Below are experts of layer 3 (counted from 0) of a mixture-of-experts language model. Rows are named router (the router's row for the expert), gate (a neuron's input weights, with its number), up (a neuron's input weights, with its number) and show model dimensions 80-159. Each number is 128 + 32 x the weight over its row's rms, rounded and kept within 0 to 255.
After each expert's rows: "mostly gets" lists some tokens that are sent to it at least half of the time. This comes from a sample of Wikipedia text that the model never trained on.

# expert 1
router [ 96 146 160  78 164  78 172 129 137 110  53 151 149 198  99  95 143 127 128 148 142  97 116 142 125 118 172  76 110 158 119 153 132 150 145 171  85 147 151 121  73 114 100 171 150  94 149  85 110 125  94 158 129 158 131 133 186 126 122  92 110 110 115 137 144 107 134 136 131 122 112 116 132 120 160 125  95 177 114  92]
gate4 [145  99  99 118 100 132 193  98 141 177 153 140 105 151 171 116 113 153  76 115 107 135  88 107 154  64 180 106 103 132  62 143 150 164 143 101 140 111 130 148 113 113 108 157 153 143 172 133 105 115  72 173 110 113 167  79 110 188 125 182  92 116 198 157 111 132 120 110 154 130 110 110 129 181 158 167 156 157 147 131]
up4 [183 131 123 187 157  76  71 119  85  74 128 127 146 152 133 133 104 199 170 129 151 101 102 184 142 107 109 155 184  83 120 130 129 124 146 145 148 112 104 100  90 129  88 140 185 179  85 145 110 137 123  54  81 100 103 129 126 128 110 147 140 160  92  64 159 168 148 109 115 101 143 176 174 130 109 138  77 124 143  57]
gate5 [173 107  73 115 103 122 119 148  96  89  67 199 137 117 188  88 175 116 107 109 139  90 156 123 134 123 101 158 152 177 110 106  85  51 131 113 127 125 117 113 109 168 112 161 174 167 163 122  93 120 146  96 165 112  96 138 136 122 156 143 110 113  99  91 151 165 111 148  92 126  92 120 154 176 110 104  85 168 159 114]
up5 [ 85  47 111 133 132  91 129 149 105 118 178  90 104 115 126  69  84  78 132 148 172 112 165 106 102 162  88 139 138 156 158 104 103  74 102  69 148 101 104 137 141 146 157 170 124 107 143 160 162 122 159 134 123 116 108 103 125 146 120 112 113 130  67 173 168 137 132 138  84 106 141 113 102 137 121  91  82 145  94 154]
gate6 [104 167 126  94 132 116 145 121 115 130 103 134 132 137  59 165 180 144 103 143 170 113 109 155 121  71 120 155 112 163 129  59 158 178  91 130 131 107  30 122 153 155 125 157 145 100 165 145 133  87 156 108 156 119 142 156 120 123 178 119 106  71 115 150 143 186 118 167 126 150 130 141 110 112 141 148  72 173 132 131]
up6 [144 127 144  91 175 120 127 152 111 123 150 149 126  82 144 124 130 105 169 176 109 156 150 143  69 125 142 144 112 145 190 130  95 187 115 124 134 134 165  87 144 141 138 108 213 113 102 149 142  79 145 105 142 102 138  54  98  68  76 155 158  93 198 169  38 133 146 122 125 150 141 184 125 120 149 104 120 105 108 120]
gate7 [189 146 185 173 130  76 115 117 163  80 120  98 101 125 124 100 106 124 187 135 130  35 118 116 125 176  87 112 101 139 135 141 110  72 133 122  87 173  81 126 146 139 104 178  90  96 121 124 127 123  99 176 134 130 110 141 156 111  90 120 120 154 150  89 143  88 151 164 165 105 103 102 141 119 117 163  95 148 137 129]
up7 [193 162 114 202 156 171  91 150 134  88 148 120 131 102 124  91  99 215 105 111 127 101 161  94 134 134 118 152  95 145 167 170 135  80 148 156 147 109  87  87 194 137 133  84 106  93 166 107 177 127 129 127 173 139 102 154 152  80 173 118 107 117 117 141 111 163 115  95 145 122 133  77 209 161 101 112 129 128 111 178]
gate8 [ 63 123 113  89  99 119 153  91 112 137  91 183 112  84 135  82 123 132 133  95  97 140 143 167  86  95 130 133 170 145 124 100 133  82 123 139  81 139 153 118 129  85 156 154 130  99 111  90 161 136 137 114 104 132 105  78 146 121 199 157  73 119 142 116 163 108  84  86 112  95 133 172 124 149 113 148 105  63  89 199]
up8 [172  88 177  97 131  96  97 204  82 131 181 106 199 119  82 166 123 123 171  99 116  83  88 104 139 137 177 140 157  95 154 154 180  82 148  75  67 157 112 137 147 149 125 129 152  79 161 123 172 127 133 138 102  99 145 112 193  91 119 114 145  97  68 161 151  84  96 160 121  61 131  94 179 174 114 201 100 139 126 142]
gate9 [215 115 120  84 102 108  77 143  98  67 120 125 101 109 159 104 156 143 158 164  52 118 155 135 135 156 136 127 108 110 158  94 175 135 136 108 151 154 115 127 142  89 104  94 177 164 100 144  69 108 111 154  93 177 126 127 143 224 140 126  88 133 150 115 118  95 133 123 144 171 140  56 108 143 200 101  90 133 134 120]
up9 [137 175 150  86 110 178 145 135  92 126 102 110 146 121 124 121 137 144 141 137 146 148 200 205  81 133 133 182 156  91 143 173 103  85 146 153 134 101  71 132 117  79  97 131 162 163  89 147 145 176 112 135 126 163 105 134 158  97  59 158 179 152 163 181 131 107 148  89 123 104 150 102 139 148  44 110 171 114 133 120]
mostly gets: " st", " film", " season", " sp", " part", " team"

# expert 2
router [179 120  85 174 130  77  68  93  90 204 209 120 116 129 116 106  97 136  64 143 125 130 104 125 162 158 119 129 142  78 150  96 203 124 128 122 144 127 103 172 191 160 107 119 128 126 125 103 162 146 143 122  78 129 138 122 108 156  93 124 132 180 127 137 120 114 155 160 149 125 176 161 141 132  93 114 119 205 147 121]
gate4 [112 130 134 155 169  85  43 129 114 151 147  99 142 153 140 130 122  85  80 163 125 147 122 124 138 156 100  98  26 171 144 121 139  84 159 180 159 127 127 140  93 163 173 141 124 171  98 119 130  60 111 120  81 157  77  92 149 148  88 112  67  98 135  74 104 124 222 192  86 107 133 129 129 144 150 108 130  78 114 177]
up4 [101 103 154 144 155 148  84 162  51 120  82 124  81 112 128  85 146 121  86 185 100 151 116 137 172 135  38 117 178 124 155 115 131  79 168 124 141 142  99 158 125  88 177 125  97  92 129 184  97 118 144 155 123 102  92 136 193 213 153 134  99 137 108 120 146 105 154 195 140  67  83 137  78 180 163 157 131 118 148 156]
gate5 [112 103 161 131 185 146 110 154 132 170 169 145 129  97 141 130 127 124 121 193 101 164 162 136 173 118 118  85 124 123 129 135 100 144 112 133  64  95 111 170 150 133 122 109 144 137 106  59 141 143 122 120 135 105 164 128 149 151 106 103 152 175 100  96 104 130  99  83 128 175 171 107  82 179 155 148 110 113 114  28]
up5 [138 155 128 144 152 124 137 194 183 164  74  94 161  68 135 127 127 150 156 101 114 102  77 155  92 132 167 108 123 103 168 129 118 150 126 154 134 125 137 140  79  74 107  94 208  95 141 105  97  99 129 176 130 111 139 159 113 177 131 113  70 119 104  99 132 101  84 125 140 138 130  99 103 139 112 113 114 140 158 101]
gate6 [144  97 140 126 150 139 173 107 199 163 163 138 100 125 114  92 100 155 135 154 163  92 113 115 122 139 120  56 154 200 175 156 104 131 132 122  95 115 190 174  88 193 137 165 140 199 145 137 143 107 144 142 118  63  66 152 139 167  78 131 128 186  75  94  80  87 119 106 172 120 132 112  96 151  69 115 117 140 148 152]
up6 [ 98 136 128 159 148  86 117  79 190 144 167 145  51  89  95 116 117 153 150 147 140  71 100  77  26 136 109 118 142 119  92 151  95 121 157  96 100  94 146 101 150 145 163 160 109 131 151 131 104 152 143 142 133 126  65 161  82 130  83 171 104 194  93 136  85 154 160 141 136 127 164 195 150 138 161 108 135 182 122 163]
gate7 [112 151 103 138  87 125  93 106 149 139 114 137 138 140 129 123 146 122 109 109 124 114 128  66 142 137 135 146 126 107 110  24 178 146  91 177 123 118 104 120 169  66 121 129  82 105  98 106 114 125 142 163 135 109  45  81 110 152 175 198 142 184 167 106 129  70  64 162 134 135 146 143 116 109  82 153 138 124 146  75]
up7 [139  90 125 136 112 134 140 109  94 155  72 158 149 160 113 137 134  92 154 141 107 123 100  83 144 202 113 100  99  51 156 146 125  86 115  94 130 116  54 126 123 149 130 103 139 117  95  90  96 139 145 193 203 151 142 172 104 126 193 163 115  89  59 120 127 146 148 172  89 194 186  87 148 123  94 104 110 119 169  71]
gate8 [104  61 157 142 125  87 105 178 114 114 150 184 132 131 104 162  82 124  86 153 125 163 176 167 162  75  62 187 151 121 157  42 162 143 140 138 164  86 113 166 140  97 146 131 159 119 117 117 142  82 130 121 102 119 195 102  95  97 109  98  97 115 126 122  93 188 140  97  95 137  95 107 125 118 125  85 132 209  97 110]
up8 [116 106 144 129 121  77 127 154  99 137 161 122 161 143  70 136 120 125  79 144 163  97  75 113 129 111  98 123 204 124 158  90  98 145 156 158 134  92 121 134 153 137 162 140 198  96 129 158 111 123 148 109 126 105 131 130 135 154 155  64 129 148 146 117 109 149 156  77 115 139 138 111  85 195  85 160 117 161 159 127]
gate9 [145  89 159 163 167  58 110  73 137 165  94  73 148 143  75 135 100 116 107 144 105 120 106 131 168 106 136  86  97 130  96 103 119 136 129 194  80 151 154 176 173 119 126 123 110 249 173 128 120  97 144 135 145  90 122 143 131 121 148 199 108 172 132 117 127  85 121 104 147 103 130 169  57  99 137 139 168 180 117 166]
up9 [115 133 124 180 152 152 192 152 154 111 126 115 118 119 106 176 122 149 111  82  94 176 133 128 101  63  75 203 115 183 112 132 135 111 124 109 165 162 144 119 114 100 105 123 164  77 129  69 100 181 160 103 126 151 102 129 102 103 117 144 134 101 132 168 118 149 123 107 119 189 108 118 166  34  94 109 128 130 119  64]
mostly gets: " J", "n", "g", " V", " v", " G"

# expert 5
router [150 145 130  97 137 178 116 157 120 144 199  71 171  75 106 127 149 142 126  98 139 138 113 137 163 119 116 155 105 147 148 149 146 145  97  60 129 110 101 113 124  55 126  93  83 144 200 155  92 142 118  94 193 119 117 145 131 214 162 128 148  71 138 125 152 147 108 107 194 157 106 109 110  75  66 144 104  81 182  92]
gate4 [143 145 171 113 115 137  93 118 166 102 107 142 124 160 142  71 109  77 118 150 100 123  70 120 166 140 131 117 108 105 137 137  99 154  78 107 125 122 118 148 214 138 109 177 127 123 121 112 140 110  27 139 124 119 107 149 105 145 144  79  83 132 133 144 185  61 131 138  90 127  76 128 154 145 119 155 167 118 115 108]
up4 [142 193 137 118 120 169 107  98 163 158 106 177 134  74 131  63 170 141 170  96 100 170 146 112 161 116 121 158 147 119  89 173 121 114  86 127 133 102 133 135 108 107  93 159 138 169 106 159 160 178 149 111 131 168  93 106 106  68 102 120 123 102 121 108 182 132 169 106 132 157 144 169 131 127 132 153 173 157  64 118]
gate5 [175 171  97 124 127 180  80  94 135 118  77  98 143 114 115  93 182 127  77  95  89 123 123 143 114 134 135 112 141 148 199 178 135 215 110 122 131 150 155 133 109 122 108 108  93  91 106 125  81 108 139  79 109  56 109 163 120 124 131  78  90  92  90  71 127  91 120 168 142  68 108 153 113 189 133 133 137 139 118 139]
up5 [142 117 114  99 160 120 120  70 126 143  73 105 125 118 100 127 166  83  56 101 123 147 136 122 109 181 114 113 109 155 166 125 114 179 156 130 166 144 117 108 112 115 150 114 136  82  95 131  29 118 147  98 141  94 169 138 110 162 144  53  66  95 113 107 125 141 111 105 137  83 144 131 133 205 105 144 115 133 112 205]
gate6 [211 154 129 173 168 122 116 137 171  57 128 117 102 154 105  86 152 116 166 155 113 120 106 113 135 158 126 114 172 146 171 103 111 174 165 149 164 112  82 143 116  79  94 130 104 168 177 110 129 134 155  83 137 198  97 148  69 130  98 107 166 156 108 112  99 143 156  97 160  88 161  83 142  94 123 114 139 149 118 124]
up6 [ 89 194 106 166 113 117 161 139 158 163 119 166 117 123  74 163 101 139 127 184 139 141 121 124 136 110 112 170  89  88 118 191  98 130 113  66 109 177 104 117 168 142 147  94  98 130 101  83 126 126 128 119 161 119 150 184 144 107 150 107 127 130 134 172 146 165 147 129 114 103 126 130 115 129 145 161 118 100 111 108]
gate7 [111 112  97 117 121 164 130 157 123 179 138  94 108 117 145 103 168 148 176 170 110 164  96 122  96 101 109 111 109 109 137 163 137  98  54  99 128 135 153  99 149  91 121 100  91  83 154  67  82 126 137 109 162 140 204 125 106 111  97 121 135  91 146 157 177 107 125 129 168  75 127  88  92  98  95 162  66 187  89  68]
up7 [104 124 186 146 142 116 204 142 155 125 161 125 143 148 135 139 127 141 100  86  84 158  76  71 149  77 133  81 126  85 162 138  98  99 122  85 155  55  93  76 112 189 105 188 104 124 108 145 163 164 149 145 188  95 113 154 146 164 143 175  85 154 132  97 116 127 135 156 197 117 140 123 165 118 121 132 134 143 128 177]
gate8 [109 159 147 131 165 128 134  87 117 119 142 102 114 133 161  79  90 100 119 141 122  85 176 119 163 103  68 111 173 132  97  99 120 183  99 105  98   6  79 127 183 124 137 129 145 129 160 117 119 139 115  68 174 125 153 120 145 112 156 139 127  96 165 157 141 141 114 139 159 119  86 152 182  73 102 166  92  70 137 212]
up8 [122 158 167 132 106 129 195 157 151 103  84 113 156 155 174  74  54  95 146  88 154 109 115 135 119 142  74 121 148 165 107 209 132  90  94 115  60 125 184 170  96 146  99 120  83 190  35 128 152 123 159  99 129 111 131  96 113 223 161 151 136 134 136 157 115 128 158 127 168 150 156  98 192 133 125 131 153 127  82  89]
gate9 [167 126  76 100 105 148 137 172 162 129 113 115 203 135 166 162 180 136 153  90  95 192  93 132 135  73  73 108 126 163 168 139 148 140 122  56 174  84 173 127 173 124 183 126 138 171 121  64 159  60 105 137 148 117 144 151  98 161 114 126  99 140  77  52 169 181 114 188 176 136 105 124  99 116 126 114 116 133 140  35]
up9 [117 129 184 130 140 148 130 114 117  97 142  62 116 140 111  70 160 124  41 138 148  67 184 124 111 180 214 160 108  96 124 179 155 120 154 150  77 142 109 102 116  72  63 145 102  94  85 158 153 169 132  81 187 113 136 106  85 112 128 102 153  89 160 136  61  51 170 123 104 131 201 141 128 146 122 171 119  89 164 192]
mostly gets: " of", " on", " from", " at", " for", " June"

# expert 4
router [141  53  93 127 107 132 122 115 150 117 163 220 127 140 187 133  90 121 161 163 105  86 140 140 155 151 137 101 103  81  88 141 111 127 158 139 140 163 146 111 179 177 123 138 125  87 124 141 148 114 121 195 175  90  87 126 105 126 158 157 122  99  89  88 153 111 128  95 102 128 111  67  80 121 190 127  86 147  74  95]
gate4 [111 141  98 141 106 105  75 158 108 115 113  98 128 112 223 186  89 129 159 167  71 125 139 138  43 106 109 166  91 122  89 189 108 197  97 192 127 108 121 193 107 146  90 123 150 102 167 127 165 163 116 151 147 139 156  56  94  94 109 108 124 116 151  82 148 141 120 133 126 107 124 123 125 147 159 106  92 166  69 137]
up4 [167 125 180  93 110 165 127 103 137 115 159  66 204 150 111  63  95 140  97 114 159 122 141 139 147  93 101 136  94 103 138 119 133 107 149 153  91 118 121 151 175 149 147 126 146  33 156 230 194 138 131 196 170 164 112 147 110 157 129 120 100 116  99  99  62 143 122 168  94 149 148 128 148 152 135 167 163 129 166 165]
gate5 [159 122 139 159 146 120 124 108 114 155 162 121  39 224 149 133  96 147 149 156  60 141 135 153 120 162 130  97  89  73 124 116 177 109 169 153 151 193 126 159 159 143 189 109 106 113 147  92 174 119 160 159  87 110 100 119 113 103  80 157 117 142 173 111 147 146 166 156  96 174 121  92 113  78 122 128 143 171 146 111]
up5 [133 162 170 151 121 106 135  94 126 132 113 175  25 197 132 130 126 119 146 126 129 169 133  72 137 129 120  95  77 159 194 149 140 105 133 104 120 155 164 164 109 134 135 115  87 123 105 158 149 121 116 120 146 110 113  89 119  96 102 150 122 114 170 144  92  83 136  72 105 142 109 114 138 105  76 179  84 105  67 124]
gate6 [157  95 162 146 110 133 124 137  95 178 175  94 139 125  78 159 148 122 144  94  98 135  81 156 158  95 120 167 189 118  96 141 106 115 121 109 139 124 145 118 193 115 111  95 109  82 147 169 112 167  98 115 128 168 136  65 150 139 162 100 112 173 178 155 121 149 150 103 165  78 199 170  97  89 116 178 111  89 140 133]
up6 [105 164 189 106 142 163 109 168 153 143  51 163 121 144 120 149 152 121  67 100 162 160 157  98 100 148  96 147 145 102 165  87 100 111 146 111  96 134 152 124  96  98 164 103 113 137 126 171 146  87 153 120 162 124  72 126 144 127  83 131  67 123 103 125 192 106 124  96 119  52  97  74 146  90 168 111 125 174 102 138]
gate7 [ 94  99 122 129  83 143 152 115 114 112  92 151 151 107 175 103 161 127 201 115  83 173 133 133 154 202 120 143 127 105  99 130 114 129 174 103 151  78 156  76 134 149  85  79 104 116 133 109 139  65 129 134 192  68  92 178 123 146 149 145 174 133 115  78  71  73  65 101 124 168  80 158  92 117 129 112 112 117  68 124]
up7 [112 106 144  76 149 161 133 153  82  54 107  83 116 171  95 159 144 152 101 134 173 166 119 160 144  81  89 148 176 171 146 150 124 160  91 106 164 132  71 160 199 176 120 165 123 100  74 152 141 160 112 137 107 122 159 174  98 147 202 134 141 179 163 141  97 164 161  94 121  91 138 147 136 139 144 198 102 173 118  93]
gate8 [131 147 139 135  86 163  86 133 155 159 186 210 142 126 157  84 107 120 146 143 107  68 185 137 159 181 160  88 124 138 113  72 137 117  97 160  98 154 146  98  63 138 146 159 141 172 125 118 156 151 119 161 154 143 188 153 163 113  79 167 116 167 170 134 104  72 121 150 160 137 169 150 147 106 129 140 115 126 122 127]
up8 [132 145 140  69 117 130 144 180 130 107  74 110  67 104 130 149  63 127  68 176 143  99 141 166 151  61  93 147  85 107 131 112 133 124 115 112 104 101 155 130  97 148 155 125 149  81 101 210 140  72 111 115 119 157 115  94 177 115 119 148 194 129 115 122  98 121 128 129  76 155 107  77 127 135 153 129  78 156 185 160]
gate9 [111 151 171 158  77  82  60 176 110  95 142  83 144 157 120  68 115 129 201 152 119 159 136 101  70 135 121 132  79 158 104 100 179 111 126 131 167  85 142  83 158 145 126 176 109 101 149 104 202 148 114 142 115 149 154 100 170 111 128 207 116 116 183 196 110 171 198 178 123 115 110 149 180 121 105 101 101 132 141  54]
up9 [153 145 133 123 141  60 116 117 142 143  96 119 111 166 111 166 147 105 116  97 110  69 154 138 134 178 157 134 153  89  52  97 124 152   4 124  56 166 128 111 117 121  99 196 158 153 118 137 120 123  97 160 166 206  61 130 142 126 123 138 116 158 151 166 145 105 118 171 154  88 146 160 145 102 140 141 202 117 106 146]
mostly gets: " The", " and", " the", " was", " a", ","

# expert 0
router [ 95 149 199 157 144 175 144 133 165  99  85 123  97  70  66 170 155 131 165 103 128 154 158  88  59 121  79 128 162 151 116 108  87  96 110 167 142 114 164 125 120 104 118 111 141 143  54 176 107 128 149 137 108 104  76 101 102 137 118 130 121 152 114 155  90 153 149 150  60 116 104 150 178 170 134 122 180  64 116 212]
gate38 [113 151 166 153 135 161 120 161  89 179 172 153  69 135 127 107 121 110 100 121  77 144 158 123 136 143 148 103 111  88 143 107 161 141 127 150 107 123 114 127  97 111 136 126 114 104 152 113 173  58 185 118 117 136 154 113 125 138  92  87 102 137  85 168  64 108 125 105  78 146 136 162 129  60 189 147 136 147  98 131]
up38 [137 134  94  47  96 120 143 150 111 128 106 148 116 117 119 137 131 124  68 100 142 138 121  68  96 129 111 124 104 127 105 107 122 113 133  94 164 135  97 118 129 134  92 120 194 129 112 158 110 134 100 120 124 121 150 173 148 101 124 132 103 190 112 132 163 153 149  94  94  64 146 102 158 143  89 162  68  69 146 107]
gate39 [107  58 147 100 121 150 145 137 110 169  87  94  60  97 100 166 136 100  83 142 141  95 131 141 111  93 119 108  97  72  83 177 109 182 135 113 116 136 115 119 122 138 173 184 113 191 148 125  66  96 130 126  85 130 104 108  63  98  86 130  73  99 116 196 114 119 133  67  91 197  98 135 152  90  89 109 140 143 120 142]
up39 [118 100 115 151 128  94 122 158 127 156 132 128 134  69 127  58 157  75 106 135 164  74 117 171 150 132 128 117  61 145 138 166 119 107 129 116 128 177 148 129 137  78 115 134 120 140 150 161 142  81  99  87 147 155 186 151 113 161 117 175 121  95 136 133 104 118 189 131 148 158 149  81 218 129  97 111 111 118 137 136]
gate40 [158  83  86  77 101 134  98 146 147 121  64 133 157 147  97 123 122 161 136 134  92 151 183 107 103 107 146  83 119 129 104  81 107 111 150  88 159 156 181  86 109 173 138 158  99 141  87 102 131 128 127 138 160 116 112 132  93 118 102 150  55  75 125 168  66  92 116 142 171 118 101 123 153 145 198 124 219 103 142 140]
up40 [ 87 170  99 115  75  95 143  91 159 170  77 104  14 171 145 119 119  90 142 138 157 145 121 112  88 131 101 120  83 161  72 116 186 107 116 157 132 173 127 138 148 106 115 140 122 193 157 161 147  89 113 135 136 156 145 189 139 112 113 118 139 156 106 147 175 124 112 113 125 123 119 124 145 104 118 202  96  59 135 139]
gate41 [147  92 138  68  98  97 131 130  73 179 132 113 131 103 141 132 132 146 131 178 107 101 121 164 139  78 109  57 140  86 150 106 133 106  75 171 102 119 204 146 143  53  89 120 112  87  93 171 121 110 133 155 157 103 143 125 144 168 153 125 134 117 177 143 118  95 157 126 130 130  90  98 116 149  77  65 163 139  91  87]
up41 [114 148 183 163 133 127 157 145 136 123 166 112 201 167 113 165 157 168 140 174  63 164 163 161 160 182 107 157  89 180 122 126 112 106 166 183 190 160 139 143 176 129 125 161 109 165 104 111 144 140  82 119 149 152 113  61 101 125 122 107 171 163 150 122  94 125 144  54 142 151 121 203 163 167 121 109 192  54 139 142]
gate42 [122 131 163 103 176 150 118 131 152  82 192 150 126 132 135 126 160 181  95 141 128  96 133 116 143 136 147 120 146 113 156  96  82  75 130 137  86 128 140 112 121 112 110  88  86  90 106 154  32 151 106 154  66 137 116 134  80 160  72 179  73 176 146 144 131 121 166  83 205 140   0 137 164 162 138 102 109 132 122 171]
up42 [ 59 176 133 117 114 183  93 151 161 148 187 145 121 101 133 152 167 120 109 141 170 118 111 133 123 148  88 101 152  89 154  91  70 108 170 124 121 119 142 129 187 112 148 113 137 153 141 137  66 120 104 123 140  97 135 111 153 135 135 117 148 105 150 114  86 108 127 125  97  76  82 118 154 205 160 122 151 146 129 109]
gate43 [115 121 153 112 142 137 130 131 147 120 115 177 132  84  51 106 167  96 160 146  90 111 165 147 157 165 105 112 171  96  86  99  85 136 124 176  96 137 133 137 168 136  36 161 200 118 119 185 126 166 123  95  46 155 143 110 153 128  97 140 133 106 136 149 142 101 145 138 142 141 102 144 144  90 113 139 119 166 139 105]
up43 [162  89 177  71 131 155 116 149  92  67  95 122 147 122 142  59 183 111 110 180 127 121 178  70 129  83 110 130 175 141 142  95 127 160 109 141 163 134 108 163 129 149  62 156 214 187 102 149  71 163 137  82 139 155  78 131 123 148 163 102 139  88 113 112 121 168 157 139 210 149  77  67 139 113 100 222 170 112 156 147]
mostly gets: "ie", " John", "ton", "ley", "se", "ale"

# expert 3
router [120 122  81 122 102 114 164 133 109 106  67 118  85 123 163 131 130 129  84 116 134 155 131 137 127 135 155 177 159 142 174 105 108 149 142 117 105  95  83 119 129 134 208 148 128 180 130  87 143 114 154  75 108 189 199 128 145  42  94 155 130 189 170 115 102 124  98  79 148 107 184 160 145 156 117 122 195  96 133 126]
gate4 [143 156 119 159 132 153 117 121 167  91 110 122 124  96 173 138  90 172 212 100 145 122 140 168 167 121 126 100  64 120 189 138 146 123  83 122 156 117 164 215 160 120 193 150  88 205 125 130 134 171 178 138 103 186 135 123 127  85 161 186 173 138 112  78 108  87 134 100  99 148 115 105 137 109 140  89 118 145 137  61]
up4 [ 75 150 125 102 127 198 122  81 108 127 141 137 183 121 193 140  70 129 100 149 104 146  74 124 125  79  88 148 136 165 100 100 129 109 126 111 148 128 114  99 114 167 129 130 149  66 173 134 118 105 125  60 119  97 133 159 106 199 136  58 142 117  79 145 112 151 109 123 131 115 147 126 151  11  62 147 119 205 113 182]
gate5 [149 145 103 126  95 142 114 129 122  92 133 139 178 121 134 151 137 130 118 157 165 131 123 133  68 172 214 120  77 110 175 156 183 142 164 119  74 144 148 166 150 116 111 161 119 101 166  95 149  90 158 124 152 127 147  89  95  80 147 157 130 118  92  97  81 113 157 117 120 120 117 113 146 118 137 119 118 119  75 166]
up5 [152 120 136 100 115 108 148 145 108 172 147  99 182 113 179 138 107 119  95 121  99  87  51 161 158 115  69 138 117 170 109 119 104 102 132 123 187  92 173 118 130 139 118 116 167 132 147 149 128 225  60 130 125  70 142 171 176 108 127 135 143 175  96 161 130  85 131 125 204  93 171  90  94 137 143 111 127 123 115 149]
gate6 [174  96 115 140 142 139 126 156 146  80 134 149 167 151 146 135 149 165 146 138 197 163 140 125 127 108 163 171 153 108 138 135 110 112 107 103 184 176  96 129 139 159 121 169 104 138 111 158  82 131 121  91 125 147 103 145 141 120 160 111 190 164 173  89 126 124 127 105 129  90 160 120 119 124 101 164 112 142 131  77]
up6 [138 109  91 135 116 127 168 166 138 116 146  77 122 122 166 145 141 128 133 102 172 134 127 135 119  55 134  72 125  52 139 151 182 116 192 110 161 139 145 107 105  54 118 198 114 136 124 100  76 158 134 194 156 113 158 153  76 152 123  90  73  89 135 105 111 151 140 219 119 112 166 168 175 157  96 105 139 127  89 162]
gate7 [118 132 146 143 125 137 168 105 124 110 110 170 138 173 174 111  63 144 105 100 149 131 191 162 125 140 149 109 133 137 123 176  75 128 126 140 131  89 116 101 117 125 106 113  88  51 128 148 103 129 112 132 102  98 157 146 142 150 149 129 119 145 129 150 173  51  85 104  58 132 148  85 142 151  86 160 121 128 168 241]
up7 [183 110  96  86 146 143 115 109 111  98 138 119 131 130 181 149 112  90  96  97 175 160 138 163  85 171 173 106 107  83 161 159 127  80 170 133 173 134 102 166 181 153 141 105 179  96 140 166 151 141 156 143 142 132  85 124  81 145 141  66 120  61 114 172 172 125 125  85 104 111  88 106 167 104 131 107 121 126 184 104]
gate8 [194 119 120 123 121  99 112 166 128 101  86 117 156 108 116 167 138 101 120  59 100 134 155 140 152  98 146 104 109 103 160 107 148 143 122 131 135 111 105 168 130 147 184 165 128 106 126 189 167 222 119 165 129 110  47 184 130  87 143 102 137 132  76 138  88 116 141  82 132 173 180 175 158 151 145 146 173 172 129  74]
up8 [124 103  92 110  76 130 116 158 140 119 109 139 150 104 129  64 148 103 132 148  79  80 116  94 109 111 152 208  88 101 149  61 160  93 127  96 141  75 125 102 145 159 125 126 115 117 141 116  82 171 112 127 137 122 142 150  89 137 109 148 101 135 114 146 112 103 109 125  71 183 148 146  98 150 149 154 167 165 157 137]
gate9 [217 122 129 115 116 153 143 168 106  95 129 127  95 141 100 108 119 102 111 142 100 156 117  99 119  90 140  88  57 126  83  68 150  87 114  81 141 132 125 199 203 124 225 180  90 100 150 101 148 150 145 151  93 203 148 152 108  60 129 140 109 148 133 110 104  61  82 123 128 130 153 126 120 148 125  80 154  73 103 112]
up9 [118 113 140 122 137 131 116  98  49 109 137  93 116 152 118 114 125 114 102 134  77  87 148 102  72  96 164 113  95  80 134 167 104 108 144 151 129 119  86 148 190 154 159 148  96 186 135 149 135  96 115 135 136 136 186 140 205 117 138 151 125 158 197 103 141  88 144 112 132 134 201 148  96  64 128 145 139  60  72 103]
mostly gets: "1", "5", "-", "–", "2", "9"